config = dict(
    hidden_size=192,
    num_attention_heads=6,
    qk_norm=False,
    tie_word_embeddings=False,
    optimizer='adamw',
    beta1=0.95,
    warmup_steps=415,
    schedule='cos',
)
Below are experts of layer 5 (counted from 0) of a mixture-of-experts language model. Rows are named router (the router's row for the expert), gate (a neuron's input weights, with its number), up (a neuron's input weights, with its number), down (a neuron's output weights, with its number) and show model dimensions 64-127. Each number is 128 + 24 x the weight over its row's rms, rounded and kept within 0 to 255. Numbers have three digits each.
Before each expert's rows: a language model's description of what the expert responds to. This comes from a sample of Wikipedia text that the model never trained on.

# expert 8
Description: Agent and linking prepositions. Prepositions after verbs or participles, mostly by, from, with, into, between, through, as in "established by", "Written by", "Preceded by".
router:138136107101123167177159081161119123168134118144099148142183115146135117119102142112172163147163137128104144133112134095118093118116141095110128087123139132135150111147101129115155112113119112
gate0:102172132136120154103100118124167105100111140172138121146117107120154133094144142119100112122131123152105109126115147142162142163128135070082105105171122142109137112129162133146099131123081127
up0:123134151150151117111138144134105162150144143084109069133156139166114083137110164133134125155122115144130140135120102108133124085105118143116133122083126122136152135112102093115150122068146094
down0:156146150150118113145122077090077101106104126140122159133138158119089101143121122147174101136167144149148071139113118147123160111140099128127141101105133107072103112107120121115135147108101108
gate1:121105164183120108111123148144125125132179115072081089066120168150147111134117141160133096141146121101124129151098145127095125116125091110094120129102084135157169116118089122154162150132124133
up1:113092123175156133125118121138150121162163129128135101141121126107178142124117108136128094113163143156137137178063133106145123137149144101075123113138095111128134133150150127130111120106128109
down1:121160155148093091151094126124093105096149126088156125095138118162118127157117144123150125118166109126126116110141117137123166137154091119138100147089141118109140094150108131075183130135098076
gate2:162128096140100106137123113116121142116153123145099132132136086118117137118158116145089128144096174125138114119143101107179130105104184154110112115111120159164146105111115178174139107098116167
up2:112122165096110114117136135145094110125106121092124135120120174147160146165126147192105098140122114157134104129133120115133105119131085147119105143125092143144116095147152136114122147114117145
down2:101148087146145130173064159106117169107118105122127164094068125129119113120114167186151152064117141108076087115146134161117142138106072150148101148126162124123104102131115149129139126120126060
gate3:107140141123141128101151121112102178087094119129113188156107178112128095153121136137183140123179137115131176140128130135127126087107138186139152157135127114083125142091127115133139114150124133
up3:113150165118182099154131151130116152122098134094093143170105157133075079137130130182129139115166129152120149126116131156148111122103114136154121150135149075087131142102110106140147168181122093
down3:155121118111166158111130052147124173109121116135114144103124133137166136105109106114112154111155115112131148108136135121129127111135131132137111158099089163112088140161147106133133130146135117
gate4:152128149105146110135106118133136109124146109126099141154134160110152121156100145116144136139131130124089168136125156108097100141108129108198162113094147146138141114133134131144122137142186117
up4:119130144095122088123132131097128051118126147086122136104129107138099088135163094128089121126121144130119133122138119101109150135112124165106134154135102117095110151149113116117135132125147178
down4:138154135139069070187114120126095072103142143129164115121097172112122145120128143123146142079145111141108133136122193152138122116127145072138090161134179118112108145121138135128144140145175181

# expert 24
Description: Foreign name beginnings. First pieces of foreign personal and place names, often in sports tables, such as Ever(aldo), Gon(çalves), Dan(i), Has(na).
router:129143133105139122115129159135100078128114113137119134158119097132083112131135118140112161130134114155173155125138113123116112147088118124138145161117129134089121159106141123081112115102133110
gate0:141140146152169154054139127130149108140143119127100121149115165133116180135143131154122155122111133099174109128106124168118101111181126087115156154139161127103104064131102115163124140109120153
up0:157100109117135128200106138119166141162093172112116147110133121145125110123116129125115096145116131181105107112121124092177161115106120160101109160103121127120125131067128102086143140150088137
down0:111144139151151104121134133125117120162110160136153126107099128107127084094163149110155109107108097146112163124130125137139121164120117094100132140128150124144149172135113131178069168120120134
gate1:100109132114130112101085084136145141136170154097124108170115116142129111123088114128106121117140110131148101135141152157124114149143163139171121142155146121151136104138159107100107145155112133
up1:093142123122059102154121168111132102167135161094119099128140145138125130098129062150103148093127076186138161161175126116135117091137121128126113146106094159117113122084094133145160125147114152
down1:099126118127114128165129110117113169116162081090096166151153104098162056183113104122108146109107155114137135117149124116127073169106147150122115165123141126145093113083117182111117141090091106
gate2:100141173118142124119146157108143108098143103140125129101135148118101127147140132160142113137153132095131118164085165157144160185118134128104116156133162158154104134145118149143126127103122111
up2:128117136160146107132122121126120120127093113131127138121144164128126126140137108144176103122130105138148180120101142145094117115094088144111125170151154113129088146119117116103130111122153117
down2:142128166128148133148119128071134157099150119112106168104132107092127103107110137138156135124077167143118142097151133083124107126154130102133085157128117160125151111123143138124091137153066119
gate3:150144163128166095179158122106111139116139147159146169104141115118093119141167133114132111103085156138106114164130147143145136152129137116092127134140139135169104120116126144129159125183168105
up3:125110130117127104153149113112141160098140129140153175107131111151113150125129114070125143130161135134106154144111129141131100120145124168157170128131135107133154134086105112141170120143205092
down3:101134095133165144139126133163119099164117106122169161173119121107120135120128146122160142132154150124070102134133142105149139136110116157096163154158151117142109106141116133155133123131108121
gate4:162132100135164116141141097167127096113139127110132137170147188148117153103175086105102167150142130091160131096074121145123102168115145091147143114142098135177136102103134125122138156110151127
up4:109124120105127122144134116150165092113149087150141139156141133101118120120164073135111165141120131147100102090134132113093106160122166093144162144134108105129143115126104124138109133093190112
down4:093162135114145116147133105139154135117161121159140125142105132127106130171147141099129125135118164128059106100129119156144131121108147088108133167146143129080097119120132123135149102139100146

# expert 37
Description: Sports scores and numbers. Digits in sports results, scores and dates, such as 3–1 or Week 8, plus sports terms like touchdown, -yard, Bowl.
router:094164112117113129115105201119120122153160137139162140116099115151123112123165142142132180107150080075167152125128120100129146128113111125146166157101113157139102101139137171113126110115135184
gate0:152087113121097093152117131139096144148143162135095093153130125176164147126119111136123100121163156134160109144151127128132128110146101098119122118136131100096107148140072133084105124106130138
up0:128088126130104108132115133121089127125075120171111118159133128162114108143128096158117115123135138155147145140134148109157148093137118131132051129163140170174119146120139136094075141104147125
down0:110162108115096175128116140159120131111136144111154139119158101128124152183102126096111152081148121167137164150112137104091150142134101107138109155106147096141128100125114159152114157132138130
gate1:101148089143129127160142160128158104142161144127151115149140133079130064137103128117177126127127131086162180088090148121115122099107104116176151140132150136132135123166098161118145118171087117
up1:139147117127143136141126118109093161157154133139125118126171152134129111100123109105162122106182150179103139131100162147176104119109108119116092110112151140146108128147136086101157119075150131
down1:129139161130152130162152167108168142194144087125129062145091142117132131164126081136071114116119122138125105117122144159130132090113168120144125136127115097191152144135156149127122132132135187
gate2:119103125132172094143092094142119136161152138192107171129101154123178122108132106143097098211145193164117092133123103138148112122089172115124120165138129169142165087104135140117179091131144113
up2:130072163106121136137124125134104130104090065155100181158140130148129108125136089123110158104082087141103160127157123119089122104116149130112108181145121132149118139078137142068140119096113132
down2:149114132127110164118096091104100143122062143123099147129190103133157138091111139083103123163124092108143155119092124104131141164147124162112106113127157095138160126142097124126135129080148119
gate3:125192139108107092103102133136134140134126103098147146124134104119100100127151131110148143160142114070157158091108076090083111130127099173122152104119121149111144063112118126116101129091139134
up3:132172123153131112115102196141116085139186150106125151094086107144100132099138151158136122129132119120075085114088075152110125142127093137128172081098105122174111101134117091129122137082120114
down3:162126140079157153156115152134145137166127135083127099167147106097105137135110130094136119163142151113097112123095092117128125135138114156130112130148146104093130143134139093164059145077139127
gate4:149158138169125173109092134126088146126120121078134138151108123125088153110138174152145129123116116105136101138139075119137118125147127088113136071142106123149141105126150099143107167108131137
up4:136137134141112144088111123138118161139125129079166165168128107098087150115138150132173138119142127061158134101127097118123122163125121088122131105122079112114127089128150102154133151097137127
down4:142165157136132125114126154168090130145147089104131093159115137085159097169105127131127128133119152092093122138131093127114143134123119155156157156138148112088115150130108127177180125109150082

# expert 28
Description: Country and region names. Country, state and city names closing a location phrase, such as France, United States, Romania, California, often before a period or comma.
router:117134108125110153108057146093134125097116097136150093109104138130123141109110106100095142149165149090151124118136108130103164158095110190109113123101168135154072163173123092145073161111133144
gate0:166133121112142119109119161114109148125104123124116185142137068135145119139148160116113136144158169147134144141148114117118123104094105109115127136089095132074103101119110111129100144147171128
up0:128121101122135165153137112103104147099122141125166153132141162114116182154146105130148155135119118120117120131084104155115148151155133149162117091149180107158141126177102141124131149115112130
down0:126133134129116114148160179122121135079133115133114114123114133108091117143104160177190141124145092129137147117093140149101094110121135110115114161157093132165114144127113088134069147145144110
gate1:116140160127111146162133070116167103114100124121105112132091132142122081162156120143133139146111175144105129110105140074117134109150103143106129126073163119155140113155150135162132126116127102
up1:108100115129084165126140108128187111091109147161131099150150134104153114126153138099136094120131153140090119090172130128164157143124124139154155107051175124154167112142107098142172108129118089
down1:096119166114126131111143106113111159102115135132148150153141124153124135160159087115110156120123133143080157117118148122156100156135120128107103115127147077117119142130119100198124161116115128
gate2:122123113081149115058131129122141108155130119104140101079095125154147106161142166125140143144119100094175125129097111099134116094114109098116133122076132106056163130098117101130133147114187142
up2:103094125139059138176129149128110152079102165114148131160163144077093147119134103119131130116143109156107096118128183138147139130134141134148114128126155130148128099159165133142129156132089138
down2:097118125145130094141197111115104110104130125151072174162121125133110166154112165131165115115129159115108114115135121149112098114155147092123141140113111088116148122131124148174132120139127091
gate3:137149149151147148128137122115169116169164178093125112190132159122127127136107129130128145145134141121184141156171154156130127106113128128151164122140154129115132095118087104144169115096099150
up3:105143165151095149118125116128144089145139145121151091117091148132103142143087118167116101139133168134112101130128195113158152099133156136114125105145164143082135140145163112167130125116078155
down3:082128145141096098075146135142153104122140152122090068161118144108147165150137177183121126110143128122141129172116099111176155113129117096169145132154147108146130132125173147140131102106110145
gate4:126071087155149169116117161149149139151105149086161135107139159115181153104141139110183150123133101107171116115151053138137149163127142150099134152132133084176099141108112125077121125116169163
up4:090097070165148133104122138154131134122112117081158127116138143103146163123129126118144154148154099096140117107138122144131133149150146160115124169111162119171078140128132115098114110077146163
down4:135128127083133124113132122115145161118134165182096113156136143159136164132157146125106121128117054106111166162143129138146106098171112133127158080137150150099136175119154115130126125140140138

# expert 10
Description: Slavic/foreign name onsets. Opening pieces of foreign proper names, especially Slavic, Balkan and Romance, in tennis tables and place lists, such as Pol, San, Ol, Kos.
router:095138132142154116110152139116086122088126115163116091133107104133083111128118097175109127125124156119143149110133148158105110127128137130113150136096121135137086139123143172098077110118120131
gate0:149099087121147146132103069125125161092137109098138151152183106179158135102113152130182073108077145113113121121130139139087096113123143197126121114136163117164115138125122166102168125119152152
up0:104146108107145167159108123123147130119145108146116130099097175111132140105157144131143117123117135129132115097129148126078159121131145165104155121124097126127151124127107136073147118138098137
down0:131173154132130118071139101117118139118121107154152155085168134116152114125122132124175142102133149101107119116127130116137068106115103080160156075094085101108124147107108153137138140120093057
gate1:139104107124141113137160101126082151110111176143171081109112175075120124097144096149082118104118136149114108146157115142159129118100127129122099119139158112168113095120131133151135164159120133
up1:152096113119072109078119112132172152103148125152127150116121132094154155119107121111191151102107140129153090163147097167161147113150106135129135110160148114111127091058113160137134138132137108
down1:153123123144139072119166094119155136114129131140122097112090146108132131101159081096099138101114151119134105130106143163171189134105112105106104127095137141124078132158154114142105107136142099
gate2:143143110127156150127153089101147159124121142130161150097130080141111090155086123125125135149160169139132094138081119174154119151116118111132139150101130136118072111117090101143106113098107204
up2:117117108170142164112152103110148152124102115109160124097149138116125140148110164137133158129161160086151132145035152154157086100111158148099127179119122116119070134105165121147130125122106195
down2:096152121119134090115085155143117133138134187126111148145145122096146135105159165119065156104101127151103125127138128096134139118143156106177156124147139138126163093126158128110158148147151108
gate3:151091116108167147152154148131085093183092129169137158117130101148130112164149121103109127147177155110114140127098132173167107164106146119152122159098118143126133100128108116150134115098110130
up3:097124097080139137154161142121098134161087141121160114119166099137150134153099159149099131134149137103150179095138126080126125122134101136165115145088130100090136146149131161130133116118122133
down3:108141139147142130136134125108121128096135150116122136116135118144142081130135137128163111147131105134102134105124146173203135141165146104126114153152140101126073120138137122132138087162107144
gate4:149079129132163107120145165081124114100077136152140107163153127149126086091098108104139143111105124075103128109136091110187103140156106131143136134092161170132120121119131120110119145130116129
up4:116082132106140128137137155102106117084088139127138123178154080135101094085106082099089161139105142118110133097157105110160094122133154151119157114116090165129127131128086098154107154123098141
down4:139133121167094190116157136131140141113108117156155126077122111115147131126102124097183094114112122129106161106131127180132139138105091135180121116122162140151076110069126134118097159142148126

# expert 27
Description: Scientific word fragments. Word-start pieces of technical terms in biology and chemistry text, such as car- in hydrocarbons, ven- in venom, en- in enzymes.
router:166150164137124108130124193136128154130158158112080095158095147100102116063097125152138116162147111157106120165148114173149131116152102078107144137136134096127150096122098132192142148148110108
gate0:126092126141138121149118106082112089171121162116100148148128142152069155104159154137128087131132166142131104165127138113117111137101082131101124135130142147115155166140167095148158123118144115
up0:114088119119127110090125144156117123124119106116168113122118158159130085159062084108103108149118087131146107118128088139074155139113127145169132130133124126075105097096111136094109138156138127
down0:118084125134157098134130109164129135152101127151125104107162086133104076133145144150121137147121166131119102136139143174139047165111131088136069099159132117112110095113117145088154104095192135
gate1:098139153193099155117148155130122140116133161125128190095117146153128126158152166160126140144131143166115120132149099170149126119138083121105103134134082126071181116084145155106061102114112129
up1:134149146120128155119183145124146139123146106096150095125115115110111129137101147111098134144132127095130123130159099149122139103148179114145124125090134098148123120130084109116128149088131147
down1:130111160121113163176091134166131142145138119110174122137149138144117103114140124098068112149162118167130127140126144140133110170120147105103153176103122137089137104110141123071179113158128118
gate2:131122119162163134082131162158141124123095166160093127169147099120097111111125132148150153104117126168102121167118151098115154109153132137140148104117102111121135114105105165146111169147125100
up2:183148124136110149083190170121085127109100143136119107116165134145148139131130104155126122122139154116130155122121134149134151125170138125150064109127152094099109156082158139090126118145149155
down2:137137131108114159077128183124136105105116137171068127147106106125123143125124142135119144137134107123144127102139104181123138145142107108164082145152187091104117114120146156147149184127144148
gate3:072110073152104074094159166143119153141169126142108105146109116119101143144109107120100129140097101118091147136117105086104147113142120121163133106117138084145144088123069139118162084100108127
up3:146089138122064148147133133177111149116131158070118129112158100143139122131150123135191103121147167145121155106145113144134151135101104157128114079159173100121122116120148138158126162111140115
down3:117108110114162160086142165107149129104124091101173141119122086135126092137131118153131114124125154163119139091127115134137109082117148167100110124117131128146110126148105102108146090105144094
gate4:120131136123169136091116100107108159123120143108158139099142171099169106136110080100093138125105141116121150124165075132144131178091105133098096105150095189139134099105132138131131123133175129
up4:130078103175106117158126124122155122118125104110087162117161096146141172131153104139148128120132099131127108151116132094082102079158158156107125103140164133161078106145115145115142111115129122
down4:128108106134125121114135133106098084132140145151180094140109116144112127103120158141154131131135110153094068119116110112107106144153135131138152170110169119127126163151136142094137102146127118

# expert 25
Description: Prepositions after verbs/nouns. Prepositions for, on, to, at, through or upon that complete a verb or noun phrase, as in opportunity for, comments on, brought to.
router:128167098126118166132161114157101156122087143139108146097163136112118116123109135131156145181127155110107103151156171131114102108095127122115135118117132119134175100100136154099184115121091112
gate0:113100110092142150117132160121151167130114131120093094109116167145120111119118117122130120145105103067161115101120107151129182103127130127162103080135145138137143150186128114114115102136160102
up0:111114119112180147166120122112141140132116127139121115150147151107092099132111155105130161120128141103152183117137158150149168148101124099138138161129175117132135169131124122131119116084124118
down0:163170123128074145134137133124153162111110131120116149108142135105100152141159113124121104142155119121133127131083130107120135153116162141147078124139126095174130118104119132129147123166131099
gate1:144143160102099143129144090103116130128129123082103129127146120156140091080116156094113115136158130119155094090120120093164089144151113147100126110115108130121140097163147115158148122113154107
up1:105157109131123149107143123155140136139114120132151141142137151096113155138138136170147135107154129109135143134129135138081116119149157107137110119125119133161105112119160122107132092110068142
down1:157102074111149087129079196099133128110152105175103104105093104116122165139115163136113115143114107095167122148106131131142131126097108149133169152127136155100122144095161124144093131129167122
gate2:162127109126200114156130111135164147149109142123097102128119119098159105131134141177168125141146150097153125082142149120171137118094129108124113106149166145110141108122104109093130126106156127
up2:164109091134159096124126104151176118157144166106137143147137157091144153115129151174165128138101130123134123111169097100127120146120137130081147116199123129108145105095147128119135100102155120
down2:121092136084101134103126113110100124135082102131143125179167140130157095128074078075150106151149102120136122166116171106117125144153112154123153129105130145148141120167119131142137134120176112
gate3:116138164132089140088146110111126179112119096127161135161138137087135110104156154148124135119128135153140147131090107118129140142133185137113106128099099141121098087138161118105137141144097112
up3:170112108112146112141125141094148127127158161166133148139124100122135144093126101113132093111106144094144114119129096130182107122086082103102158120152122110120158084105094078205124143088134115
down3:125100137038123128111130085128110151124148112126118128122111111147124122100101124136124119120137114139117141128138118135100152154142138128077111119143098119125137130154123077144115125121123129
gate4:138136080064140142102115108095153108143135152168120138145135118096109119127148108144128140130146110115151096173142107117153166117127164159131139154145154154130167131077101148126143127133158140
up4:121112138166186149144135152176100119074147115118111131102129154115135091120144148100132110144103086117121196127119101161096080155134109132125099153151133120104090140179148111115110150093122123
down4:142156115177123163140142171149144080115136187144132112126096111116118142180141140093124125125149126139107135146121097160153124112145156095132162122089134124133136165084139124112133123128098136

# expert 30
Description: Numeric digits, quantities. Digit pieces in measurements, distances, dates and money, plus size and quantity words, such as 5.2 mi, 50 mi, million, small.
router:085153138126118132148121180113120140164130167117136158118095148119145139128128138156135106116157177161134064136158134154137173162129094093088124130111156144143159114142096115167173123145096100
gate0:111112136131110137141135161130119126095155173055115105122101108105109137082158128129178143123106113108166119113150150127137132087096167147163146091104130095117130103157112096150128109115123114
up0:083123130125081155169118163088105138153159106084090120096107130095129125098170135124151134160108137134145132113152159134122140147119151121123157125126133160108146106138110098175180066128089135
down0:143126155167093108093132170133097138148128115166158142117140121106157109175127127131079145123113120084113137125114125122110096139141115119172138097109112130115092091107130131127121148152105148
gate1:119096132123143150145134173125172141149127070132106148142120162097138116119121148096111163106166139125134118137125082126083147148172112092137146140127134070097185136134118145134139114129110114
up1:113097125116119140104133156119134127093102088151172137144121135120152192122136143130145143129123160131168122105125117133159150150150143099208135130129127108114149129113131102137134142096142144
down1:149107147117149135115117172127130166130124107136121112117116138141157111158144123178145154097092150125123137148120126098120093164097129123077125174121130117109161122093146140067157103141158108
gate2:117146105143109122149139142129125109128115119117116107136134102113132113096144124134137109132114103097134144107123155125131125166105099115116165134126140111115108143146123146118140110118141125
up2:163131150101095103088138109100113100086117109135135156164156126072134146117133102090121156164094141144129165138112136084110125139123102180129127142140101157117100105106144123112067137173131134
down2:103150114109138161131160143119137141148117146181135092148163116077103127103164119133172103112129128121078173074126119133137144133122119123199057108129154126103163170145128152122115170144125129
gate3:139156184110121129121137095137123146147095184127155081111122127112158108149101126135175088141137125174132142128126114159132131124148146130161097122143098109133151152169190099135095156090140107
up3:109150154128125167136165142129101159155126136105080090124104125120175103120114119158140115146124147173101115119100157146109107105156103140086134135134088178083132137094164149168183102125079073
down3:114155147090067125119113145152160129134172098137116115104109155151122113144119115118154130135098142119094112098127145080090139127153131161099192121120137129110144121078136127124160119103093131
gate4:132133166145134148146124126144129127159111135100120127113120138138132146120148142148135141102141083102123129144150121118066105135124137119192114143110127135120150157116102113127140112093142175
up4:116159115112146166140097165117119126135130090148150154078103157136151143100128164109131175159188112123113099135110123148098139131089114161133111161081138141116122127144113089136130130164104110
down4:105145134152162088140136100135129091122100132159130081122124168137150169141144125160109117162108134191105107114136142151090080127133113159111107100146160149132175111120156150108152147168134130

# expert 17
Description: Units and coordinates. Unit and measure tokens right after numbers, such as degree signs in coordinates, acre, shp, mm, billion, plus hyphens in scores and chemical formulas.
router:146154174124119135120119144130153098143168169092109107156101136145110120090136156109104098162105116093139101130160164171177108125144143165097110128156123151094125135101118104183143161138136104
gate0:143139139107112113086125150135132180127102129151102102109140158094110156127176139137107128179118103092137158156169126165166117164096122146129128132145120178105141128094126098134091144128099117
up0:107126136123107124172122127132076173135136158125106146122085124150118117127100144128055151119098118102134118092102155117113129109125119160179122086096133144184125122172130127130164105143152158
down0:131100122130161097135137113152149123187113102110120128126151135179140122107131113116144096123103116131120147134148132102111138146108132136156106091147148172099146108105068109118133071125115126
gate1:126156124125141140124087139162120121166093130113142119095079142167120135109150149147109080097136146126116147154219157061127131169090112152120127114125107145172122128124134148156155111126124101
up1:135109138154140153136105115136116148158114158076114119131097158152084129121143114159094136108092129178130116117142134152160132141127141141183169106125123162144167146126151124122177111079140105
down1:116060096128153107128123194140147153097132123154136117107081135123158132139096098173164097085124124146118157144108101128125135149114157148107192159128148165164162121116117140119161117089105140
gate2:147129075119123112090145107138151148143099141135131146151141097131198169174088126123148094098123169109137096101142136161111133133138143121143148128116106132123103113142111189158100147115118119
up2:139106115149104139162130149126115107122115164126104146138115148172138144125151101140119139114139123093133117110130115125145128152154083090153162088134116183136125127131163145134142121122169150
down2:161083194081154170139124101155150109135147157133104135089162154122157155118159112099130075153126118137114110141138124140153176118172135101148129137142082155147111095118140165127174125157132144
gate3:147070094092125109105173091150132118121140149118100105159142139142152165124124107105125092158136162119121089123166095113178152105146145179115097124132103119130118127151139167139162116094130097
up3:159160144108134127144110144123159178122137155132108130089101145099144120106136079088157136121175118099155154146073172132142146126104107108156125124127134141137116122118123114092101119183095097
down3:149122119126134119120174099159126131150085179159090139128159130141143146133165109113088096129115126194128124153111135137123157100136122139118103105082126118110091119110123146136151129119147163
gate4:172126121133142116165137154149147124177122151130158121120115107124172165153117147152148123149118084087158147120141119087106161128117151098163205152112137158102115142143100122188154138081118156
up4:158078118161119145141075105102160094104159081135180144173145154133128138118130092132090091081143150114150127126131129144169158167141102160139101117163148153104120143143142142123116183141111149
down4:161135120118141152149121080113136120116111161128155111120097128160145130154101091172118104097111137103115103095107132176099146151135105136125150080154139140103129149138134165124153164141134165

# expert 6
Description: Time and place prepositions. Prepositions opening time or place phrases, often sentence-initial, such as in, at, during, until, after, around, more than.
router:179131148105092152182159102145098135149115126109120180134174109101135118138141150111159097163146154119116137088112171152115090127141133125178140118146134131164137092131106163131162118117123111
gate0:127122134152135082128094112114106116102145124129135142098141065127108122091116129131128094161137111096108151116093148098117119107187129171124161124089091124146125137089127103083118105162158122
up0:137107165144117158163129144099142118126145125096116154088131133149108129103104106145165095121103103086118122128173138105123084136102088151145136101141123117109120127130145115161175141106098093
down0:113148133120124122108121204148132133117124126129092138162117101164110159148161145133123141198098134137132104141162126136123132150139135127161112183153119129123171187117121112141124108181138158
gate1:135142149125126112123134140117101135104133105105125178169121139119085138144099143140161122127148135093154151159111126124143129118107101134164134089072168149141107139128137155153132082119157108
up1:111134121118125142161120125136103150122149120114110112072116149117172127135140133124124143116138135130107101108146086146084116165106153180123123163120125107106153146144164115141138099110079127
down1:135138123140073131074115145147162158126102156118148137126127147102120136100132110138133125137150132107153146091154122111137130094126162100110123052169104170132205119125111088119145165118120145
gate2:151150164147112094141109127128122163118128106113125162126122107119147115078115097073120142143101115192112121132129145108163156117138128138166098174161164083120133140090160146123133133144106143
up2:140102139134139119118118134119100128134139144152148168134150155149144160109099103121151161148135149100150102108139125135161098159129142131166095094108161121101132126162138135103152111122139146
down2:115163128119111132185106171098158119116146096112145122155155073100098133104159131123124132169063085128131129133152149149128169119075094130156110168128101118152106137117102122125111141122132130
gate3:111097075146138127083119148102137118136126136150105132145101166156129190172163173138107125105090137126153108124151135133100140162101075081129108139158140121105138126156156127152090128165163155
up3:122094124138123105091105147143157101149147111126103156184111103137112101108104139093137146116083112175134176114109139098119127164118146129101133127087110155128123119088128107092108125120119106
down3:163185126152088130078103167138125189142099163096108115144121129098097142192134139098144158113109169169123170118118128155145134135118127112139129102125145133164128159120157102142095168116118132
gate4:136122143102116138100149144098142135108096110126147139159134100121118130118099097090133167150119104165109128135110111134104108123127151206134111142126116121142109123120103131095109163151147124
up4:116156132130145138151118121120087106122144159087085127144162139155087074159098136123103103099128138121152172114143121128107115163068141169102114127113083129148145166148150130114167149137105160
down4:107108151121127120165164194145120122134125101124168099113053153136145124100102075129154145127132096121151096156132124139119105137132141110100140165112118127117107154153172123138136137114170130

# expert 26
Description: Coordinating conjunctions. Conjunctions joining verbs, names or phrases, mainly and, also or, but, than, while, except, especially, as in "design and set up".
router:104117161102104159108165103146101146149123145094115126111115117122117109121144139132168111115113134129134119088093172104128157127119117112145131094099115166130181104105149121126134120104130104
gate0:138128161107102105133155127117109116101124130115085128127119093136138118164131113136132123157167106123167116111150115121113136135087153125137108081125127128116112136150148100177161108136142125
up0:129144143098099119149177135138141155115109098165131147092102133139170133159187065107151145101114173152168121112154126105104159077130107129139139097119153114141123124181104138184162134094122105
down0:138125126127113099140175170156143158137107099127132193116128169119082129127188091130159149145120134108121105148157128161142129138148139179112138149118110102089169134125108137194137091103143116
gate1:133152103140141150108128084152133123146114151112166126100125147122156077101165137167129107130121184164131119125076154097128150117141152128169144129120128119140167093107059100139117108121119101
up1:094095136091150148174148142079124150126136149127120125159160141140103171155095121118116118081145123103142123136109101147096129100150156138093135091106112124119119136112155152102164098123124174
down1:126087106124113141104118132097190115143113147137150116115108181107133146075119143157137136155144104096084084116172130148139118111163127131103152162134150145146124134101126131119141168103140158
gate2:123121109172149123128138128096162082077115113146099124096124145101111123135130078151099153147153133094119112120158125116169151121130137150127090135139119125107123132079122161133131136141138132
up2:130129121080152159120169132131118118126110111133081120147132104137171096131125136139116073130152140151148189146103131159102137157123194111137151087152135107119131138115083122131136135137086122
down2:195164144106113130107101168151106133126156141119139133134146115110131146164101134091120142152110126119153113137109172112134141153162122167105149113136117115105143167135128140161147113123124153
gate3:082105133137170142094112122135107147143110126112153116126075101143119111112149079103163126120107125106096107130133145103103129175178136101095152121126116128100145109153097088137152113094163091
up3:109129158163068119076082125061109118127163134135120115140134084133142136117145138119100183133103089127119124103086154151146132116159129140101144147125121140148125137127153119140140109142135105
down3:140133138144132113167145122158101123144112088094140137148093143133118108088128124133155080152116110117126132158135123131142091163191150098117128104135138127103159173135130168114126123107146131
gate4:178134109131165098120085138057121111145126139154126067154152145146125159126153079090111139099118127095114098106152103116131135111111146108142074171130124147158119159119160123155130145132110133
up4:107108162191054144122152144108141152117160119116103156117134120136128093112098140139123171138135107115109150154155118127097109104182094163115170121117109107100098132098153159099116105125150093
down4:126117146158102104109116147156108116127129086125129160146105124068132151147160111181146097175119134157146096124139130129138143136129115108133149164117120116145110131125120108148140147089115091

# expert 62
Description: Numbers in stats tables. Digits and numeric pieces in tables, especially election results with vote counts, percentages and turnout, like 65.92 and 100.00%.
router:113112113151125120157118179095125117115134112147098144115120129148098119106121142090044151126141082124102120113124157126094152195099078101134126153138136139110094187123184158136130104136133101
gate0:150133164117149110076130135130136108115124167125118115166127106105125105150142074137164133102132192126166105128097102139148121141170142110127123110117125118130104081129072148108150126131124099
up0:118173087160125112159147169167171089111148107145140101149122123122095186116136153104133094168146144128094120123132110103132130139118152118155137128141129101114125110150167100140132158095131146
down0:124155146127121133140129109176133111122174114119117110113145132119143091136125121091179123139063169182118100136151132126135148140100126143138111122126115117131106130124135118106141113107137101
gate1:103088136158160131125115137153095150102144155137133122141103122123118138116118128140143102133126157157118111136140116163143143126119167098085080110126091145162114079118111139151125156105102128
up1:140129100151107137101152107121099124122133109112170106149153116107134118133117108180136167188125154133141126142133137175122131111141107155138181122140118175116150147148113112126148144130135150
down1:138115123100131132149108088105108124098132117155152108108122128131098135082071128189142148095179159152093102132144093137097112094163137088129186143129132125134133124094135157133125202110125129
gate2:112125121106134125106140132125093113111138091128100121116105101148128159125124096109124122102114179127146119145130146120139102120132138127116130142135133138144128141119103106120143116105112145
up2:117117135133137136164110116103135141165122168115126155158134117114134106158157139183144175137098122129142088139101114096113157087125116127144148119116082115130139116117094142130144141128114122
down2:116118120129174084136131107155060132151135120118117151152109119118132125079122109112111154139115117081119130121151101139149157122153113155129138095128132128094126109165128142112121124147089112
gate3:120110131163109127115097128152148138112112149134196121126115092148120159126178159144129112106145168113146063147130129158131125149116126111056125113122126132099116091122140181153130111073096128
up3:170156134078163117115158106114134122111123173106083121121145133113101149082134112166136131093068115148147154124152145155121109114136129112115094135134120126128142187156120101132120162158131155
down3:111138152138125139156098114100131171099146139143119128127120092161114170123086135131106125091151094121126103120135105099098117133113109109123166136165172051133137104146114129126065121124113157
gate4:132112110135139123112145146107141130070120140143128116120126124180103176110089116152115109159143157147137117129128125146142131142107121105105102115149129138122129104096108124145153162128141124
up4:136128107093148125116162102096133130135105140087091142115164128099109108121121126150146129126125088100137101145099130115126121114154079178133192128150116120145150144154128116161127104150140099
down4:121159127130131101145111150076116112114139118107134102141144085146119157080125148180093137100144143133129097083146096114121105137087110100135186166147178121125127124138143155129110151145130102